Experts of a small language model: 9 layers, a variant of Adam for the experts.
Below are experts of layer 5 (counted from 0) of a mixture-of-experts language model. Rows are named router (the router's row for the expert), gate (a neuron's input weights, with its number), up (a neuron's input weights, with its number) and show model dimensions 0-159. Each number is 500 + 50 x the weight over its row's rms, rounded and kept within 0 to 999. Numbers have three digits each.
After each expert's rows: a language model's description of what the expert responds to. This comes from a sample of Wikipedia text that the model never trained on.

# expert 16
router:525411514415467468446494538437412539537516508520440453499563511467529456403471513520498427438511474530479446438541544503432439595491544420456513498594414414416455521452569561476533480494419573513408464455594437454430399448499537480511435512515501599401514502543495445640389547475461562436561502536505489548532558550554568570560578490495528480525486514548484484453451526593559523466542572514462504557442508491455550518479530496509513475476491471438495454463445529524467499492600451
gate1:475515491411461465457503473453507478510511587515511483495477476536477507559537534469519515462510455477514441569517476480434462586463560436432572424524460466480418552410518525540371509441527571545503537507542536497502533463566407628461463465505449467465448507442456472539482538455392566381524486525531518507484489496486461494500483582444468531455553541506509416496673518501468570510497608511433530615622473500435509469529588513491472499541491447478449462514410528512392451507429575
up1:411524402518502512454454617657572463475498531571546537489457521475568502542506504415553615541521461388520506548515478483517573547510559561490487504492509475512388571510457465584436491434545511481511472447555531465499463567531475534427487564563598576457543575431458502506472618486468483394444482524401475511447518453501508495492548521547473500596522538461613515516477581553519509450555473523427549512506468572542599508402522524568486555474461483488494480551467525468489462469473507
Nouns for creative works or documents, such as episode, track, story, report, letter, map, often after the or possessives.

# expert 4
router:548504576517475455420451561486460553513477489433444445500541519440582408374498480555535488432448478523448470403517460472464475607477530438447433526546424438473426498399485553546473475556455522559435433491552492453440387463500513474562488509551563520436574496527497440595456499481516559453644572554530435560525533518544551560591517497565535471478444523474550494446444461531562586451559565516470518487447580540416499559503515472464529455512458430485529470458471540488448453486524450
gate2:559376554487571498512575439574411557536517423494510430490554437494509499544507384551526463475563470445460432386523506466498559557476490544402526531540425520495462506579533503500501470577469534412495562573523440490504512539530567432523505428479524440581458500513520436443478434468491464423562502456457482493540512521464579559509446482464552641527529511459459580463446525442539491444526495524536518513504529559536497584497490501383542577431433464595525585497527518519491625449497536
up2:494566492531553444542515489487533412498433485580569534503564501439664445477477547534475521395557495515464505487547491395522466474558498548574585544468474557548443520510538531429583459470515450408477488506460663503522552454475525447443512562445469560499513493486560428559470515490529509508388514453569449494520463500509501516554476502295480433419490550508487498487531466558535481523510553463474489535466495528414560490503492526580509569470578529552496521561443485530405580491499514
Verbs right after a subject, mostly was, is, are, has, had, been, also played, found, works, in biographies.

# expert 2
router:575397487425510491445521516442479489513443529472352485498547477446537415417478496526510413475517463474444454467566574426484428657461543474481549528645430409478501529424545543522461462490472583519474468500531417436464448445491513464559468466488534526409548510507539433550438489510485466507542536535515422483538593589589524555533501542533556446541495564450491454497509470614605591509572549471454486508431542552493559507480527523486505487484519460484515466512471576574452489486512472
gate1:555411429459425518522527531462443512505430596453486517542481462520463500433534516623545537527456507477556528510510486510535484526554502458418491391509452490561456520536517533541543513560536482484569532473465575503504569521504464500527511502517361553546485593493510529455491440507447590472402501494423518495530575517421502618530502476482494556509462619599544418489614545541567454501597488500515504506608577501457534485476512519498512450544602495482494550507375416502377541539526507
up1:534464507455545530637539441412523515503447452467567404482551388478472486489410512473549501463479586524471472519515602455500540548544529533425480532476479511510532468446537534550522432499480560463483503597518480514408439532526502571548497435524497526460542457463489584466453407522568458538443674510469475465583454520564497527400452475425510544554432405477457518500452510479505417587489474535481494484484518467565415505527532534575467566562382568519476393459498476448511490516469471
Word pieces of taxonomic and anatomical names in species articles and taxoboxes, such as Insecta, -aceae, -ensis, entorhinal, Phylum.

# expert 21
router:498473531461442457424470552481469481505481525446382476513558507455499445432474513553550447502460454551509412369519542495463418568509585478488466510585427390422477513436567574508451455525415541491435456409577444429419407448472542484538447473547516577456519525519537461550435523456510514441607521529501464495500511559571543610520539543526553459461451506549539416472467483557576570481520532500484511562440556542417571530489495452493561507485519443506513435476418552540448457482585475
gate2:511450499521480577478497511523492400479476450451501487531523475490509482487486442504546433469460449611508463468616501541507482538428492487479484506603465439429516525457550471578502524570505541494418510529539546479461462539514527542551532505540526504466594435518508524578465499454473567452623567545441499570499570585414526536586458512491518481390493506676557372550504458446466527484621605547438511526485581490515520516540469490482514473534540429466471472511403489508507524584525621
up2:507520441565563491476455533540524529478553350512481505474520539453542365453497402509439526404568588457523450524441480554418461472516583495467493463468507461521473407523434521475474468448470469526436459556499557397554537548544601466479481516450479565480544494440508465536497577556505602570472463522467441515466461466487525469432378509530432433469591440529447492450454488477468532531509500454536486431472524558508487570414504529544497470479454519478457484490472623526528438383592422
Pipe separators, colons, semicolons and equals signs in tables and legends, often in football squad lists, plus "to" after verbs.

# expert 19
router:524524547507489447461455494464466495461467430499463538507614486445510449419416483501544485448483445520415447457553481495503500539539630448540515480619405447459496513406495533536535415536474565490387456409546468464450453433521551440523504528501574615420554525491549483571379506476466587521548573520554478575530529529526519577582605497545426429455421583563543476482488508531554545499504503480500551571428498488496524480498517546528601517480522473440460457508444518482469489473595499
gate1:524522528564524505510592494558537385471386521529494562478535512542575463487404560578518480423516459385485507555503559529377482521492453564510502608499422479495495420518514552519529475489456482568547497576532516491497454429520546423514475420492580531564466507505512474463464444536563580547470504512393531617499469505570442475425452553529491493534461532426415562496470488461641473540491525480539517534423422465553568466583578501458566532520457400563477487476495543471526480457469517
up1:540541548514465522522477523584535484420502501607485540424591527435441595482424499530515483339483524455470552526491456583407513461481478434489478475538566420473467497400545550532492530395539557473524507466409496483502463528531493436507518480558519581479472524475468489495461528401478478484431588491459498480376430440482567522639565468444461509456474458516535493645540519441506518461449463495393475536541506542511473511485461484493533482532517460546435452626524474487514554504587503
Sports words and stat abbreviations in season and career tables, such as League, NFL, yards, seedings, draft pick, GS.

# expert 9
router:490464498414451451430485550479444463483513516459436455496559513486491476428511525547568460513506456562423452469527493451439475583473515483414487465615422390435441459444602528537511433518466555516424456466562449430440430467447526431574448443501494550450524537553527459553414532480499560428589547546529439497519543553572509544576500522557555443511436485534537482424460447550588565413553521527507508481487537485430531553466499448493480514501500433507476400519450581584440463475601410
gate1:561521607543486555545493527553611427499516409569537541616469546527517491551403460481611527536515424523467530476517572427449495522444501477511584460536503489441488471472563512569566560537409466509463491528528512454558528518437587449546454488526605568441472647496535502525533476483484484482538487529510389484509544521540427472528520512595468481490437496465489515485497434447511465460573579614427513477438563472467571470527426408502522472434488455478556524535575581447503510440553527
up1:603504592526439449584470460441491515544433584534509497539429602478452566504437493526481479492516536602404447530528533449491465507407515483532505502516538511484506480500447565527566556534467449516500531533548582599423407493413460498562530535423521472565488557493570552540524557412469483434461458476481476452454510426458455502519536487520452584493547517505462402450463590466565552547403475489492539478528521493477521474534499404464532499560529450496422434466525574407445411386409535
Line breaks after headings, slashes and digits in coordinates, and institutional nouns such as Railway, Catholic, Army, National.

# expert 3
router:488468537444487484426455524416450534503479533468416470505499543511559472430476504540529426523444416528497436428499602497432454583453567443486502457642469424452480490422529488530489447497475591466459425450594405478432384426467553475549459449500496596481550553507467503544385500456513492388557600531484458528504551519525547575576514546576571460521468476474505447464445464555594552430515562535461539563525505548494582534499459493485486513500521464494484411530459557517451492501563465
gate1:501438513454429442452515515537466523552554538517509434558527524456518509471560538525455526473423374573561414521463530369515540450504473442493520562470580486476428498481541501544420537430518529436478505433482462558581463427486505504523497508410539455460563498490394512534497553499479470467474516559530459494448478472494497538521491351529581365485480382499494484463470516489509458509579411547394514455495526500460446526499387568611430449588522509515507469530534476603475502512491406
up1:529461525444554509504591490486565506553555537502593532604528527482446549498485464494569484503446480599423521433468429444548627401499421416472530556522524536477473486445513544568434475484552616471492484470591472530484559531438517483471567499532498418500496440539461431500538498495541459490516517555534546508498399432501498517438488440573519382526423490517513421495483551397509485461589499576477495472475535542497446510482411515555498574521656491442426436568536527500457497550574483
Surname and given-name pieces in lists and tables, such as Mc in McClain, Singh, Jr, plus census "alone".

# expert 5
router:540477490479502479491448502418475515527424519534433498459583500481552463406435461536508482462474413563457441436505566479434463545504528425491542519557389422470479502386564505523505454481451556527383452474564431436392420474507509520523470471489515549455558537515531482587436535486515513490554579587491415488498568580563545565566586547513509457482451562510541444418466518576559477487592536499483486544456531499429483523435548559444532472484566429478448399468431557529425531476591492
gate0:537429484510516516447504492524421580507424460550499441506532586497419444482489529534528438539405415539495459545509565522472513482505465502517468487512505553470542457390651448578518568525473591505464532476481457532454553480486496518497518473509513551362561588539543503456473505418500636483498522552502430497488440489430470498547512432479491436483486460608491500565541465565460537476534518483426596506574451458467546462423508596550513469553438440445503482433431430589475522410596520
up0:453415473457498481503515493542489488516427465517566470480534473478481424471558514551478529462464481476500479566471604538486468453441477560584502494501496487548585453466564447528523518528582564564456432586489494570531514531499426530529551435492507568476492451542526482446415463471508558496458442560453449436468507460394385485520564504526420432544534412474521490618479519579507438511461573562485528513576509567469580513509609572556479478444444551449460453399360431556507413483482580
Number words and quantifiers like two, some, any, most, many, often census "from two or more races", plus "List of".

# expert 23
router:549484574407482472388472518408473499481468471528411490530540508468505422444516509540512398514504485524435443468481515475433429568470561439493551513643426424445497531419546568549452454502432561493366450441574424469428429470524510481576465457528502589453557535477495468538420535422527542431563558541474477479496560597560549622528512539529544463464437505539501460453502506541592531450546541520457480558460524519451503511462548495466502491535551428495512427489421574506482522478550482
gate1:540582403493437503525558584557463436419532402493525475464511477487544468479426504527399452600488510514495543467482431488463430475469492513510451510547564462458489492547517544505433391435439532437457454528519534434439533514572448459491496429548520509512608540487483565483465617461513504472538604431527327582457507517527534477423514503507487500500486430480559427480441568453489454480500485537474464473583499614461482542523461464538505475470438509486525515444485593455567361446534518
up1:502452492417528555437498516406515445468518420463532537593527483436472554557539419578504508576431438573499498519490509546474438488497537538514411425490508503427559562527505487504531481474531547423445528454441520523486564459558486468500556452474520549495575406486495464458491582523441486486505574460441484550535454440481550513477497471348635564593517470477535452529392563511522506446512410480483564484540567520517505510604417463494456492381451568598516394468532466573511493494511518
Place and name pieces in Indian election and location articles, such as India, Raj, Assembly, plus census words like households, present.

# expert 22
router:563473529434482499446490529433441510492504505484420461473557515483550422393474480550544426478480436534446432416502536479421451565480543452497522501604423397448469501414571542540506460496399590519378436479588458454438457443492534466566436460497490577415534499530542466608432498433481538466605540541505451508521570588536553588569546507539533431484445523509530464434468486559573519478535543514463509554415556504425534553471511513517551516496516437471468428465481538543475504515568469
gate1:397506571475569498538476543545489493458517477575395520512539476512483462494405463521598530455426406523459511474514544439440506484515618526487517448546401414554531394496615512522458491528493512519501476396530475513475463502527471589511515490519504466492461507445514532584399479394510476386604482479535479529558512479512447542568595403492586504502534589464449517537514491483536446512565389480525570592580436552531560462474487492587436505464489566549507495502494432536516512443511523
up1:492546595504492517587494453557523473402553497366466537531586488580515510502541458455558497509332449491512591498466500534401459527552522438509490434506520412534570482374537534451488574415445531453516496485524473530539491506528516555497487512564500438557440597426518417555505517439579475451605461479461502470524555493521550514571512473469595516524610547413532558520496564478491488485541453445522513502529459530589539492538478526537523541470492485572473567476528483509550560379558532
Function words of and and linking phrases, plus the word statistics and table headers like %, in sports and election tables.

# expert 17
router:561449528431490485416459517443451540498459519484399458486574505427547441405476459561518438488490464502439438425531504449444441571496555456442509524608409426444455457382539551576497453513442544497386462444597461446437412431458529443553450464480528569432555488516523486580438512436530510461570529539532469522500529578529538568563519507545515463476449534517515432429466490553576556436560567521501546510408578511452504539489520495540548498502525466465462441461447566568474439508553468
gate1:511516483513411480535420519484447519444508541537454534585510478497512567434575445529516504485486552557475514505538606455549522572424648541468496538535515518489471470469462534487561427472567520543469520473519456441552530439471492393481491514659556627518523489549593497517552484458495494511478527506514475512473481508517460441520491424551478469400521550467503432427414450531461434547513625542573547452442508447476525533573586556630567463506553478463572456416482508531549466476580485
up1:541484537496455446522442525486458589505505494475516573595468513481469531470562467509420531497478584534580530505514487385540563515435574503485486504511548584595528473503452540508569436540564535527470590518512539436580624525455501449530491464575552531575473491550648539492515477481528501454425520508388475517498540562527514437448460470530521541436549547473490448422434410469424526536502586538532463488481539450475457560583593583592452424460502461540566464449536496526593486502577514
Commas and spaces within numbers and lists, and nouns in enumerations such as size, economic, financial, construction.

# expert 14
router:588515521493522446480450490504486529526478500480395491468543513501540450396462439524468453451515486583477465422554570449461474584513561485471544532600407435488498506420533578509556513479416578442372454421515494509483399489485580456514483450484514517443510519568482527616404489423521561446532547538543427516593479573498548571590515526538591479460477568526494448464502473509580509484597555526484515558411569506416556525476471540485533526513458481500500426443427614496500474489517531
gate1:506496531464459545517459543508433467535479503443441551455526536505489444474528566535461509385373516501432535426568504496429488558552505443543557510556541419502477538441434555497531533489436536497434624431502507507546401497511481430437495543462558544446510487481533437546506474545549561525550454569516578464375582458527423515479606505466507485492584522534467487502545614457454508411430528529499502515470416486495536492482521452527507506453491483537540506460563728469474490549501515
up1:477555620454473479478527515536511527564501522499488524461451452533444614524429495498604522508388391441397513485497457600403519429579444506530599478477527476492509453415422529481446521437493581480493518443499472503561410523539488448468445562550584554433524562502512476567448497479575542519497516526530551590442507579552466482497613570430480507483565540455436480545493514434493501462385500523423462511490475445618569377507508477464494457519476484544505493480483526507550507470529462
Words in award, medal and sports-statistics contexts, such as Award, Nominated, top scorer, Bowling average, plus closing quotes.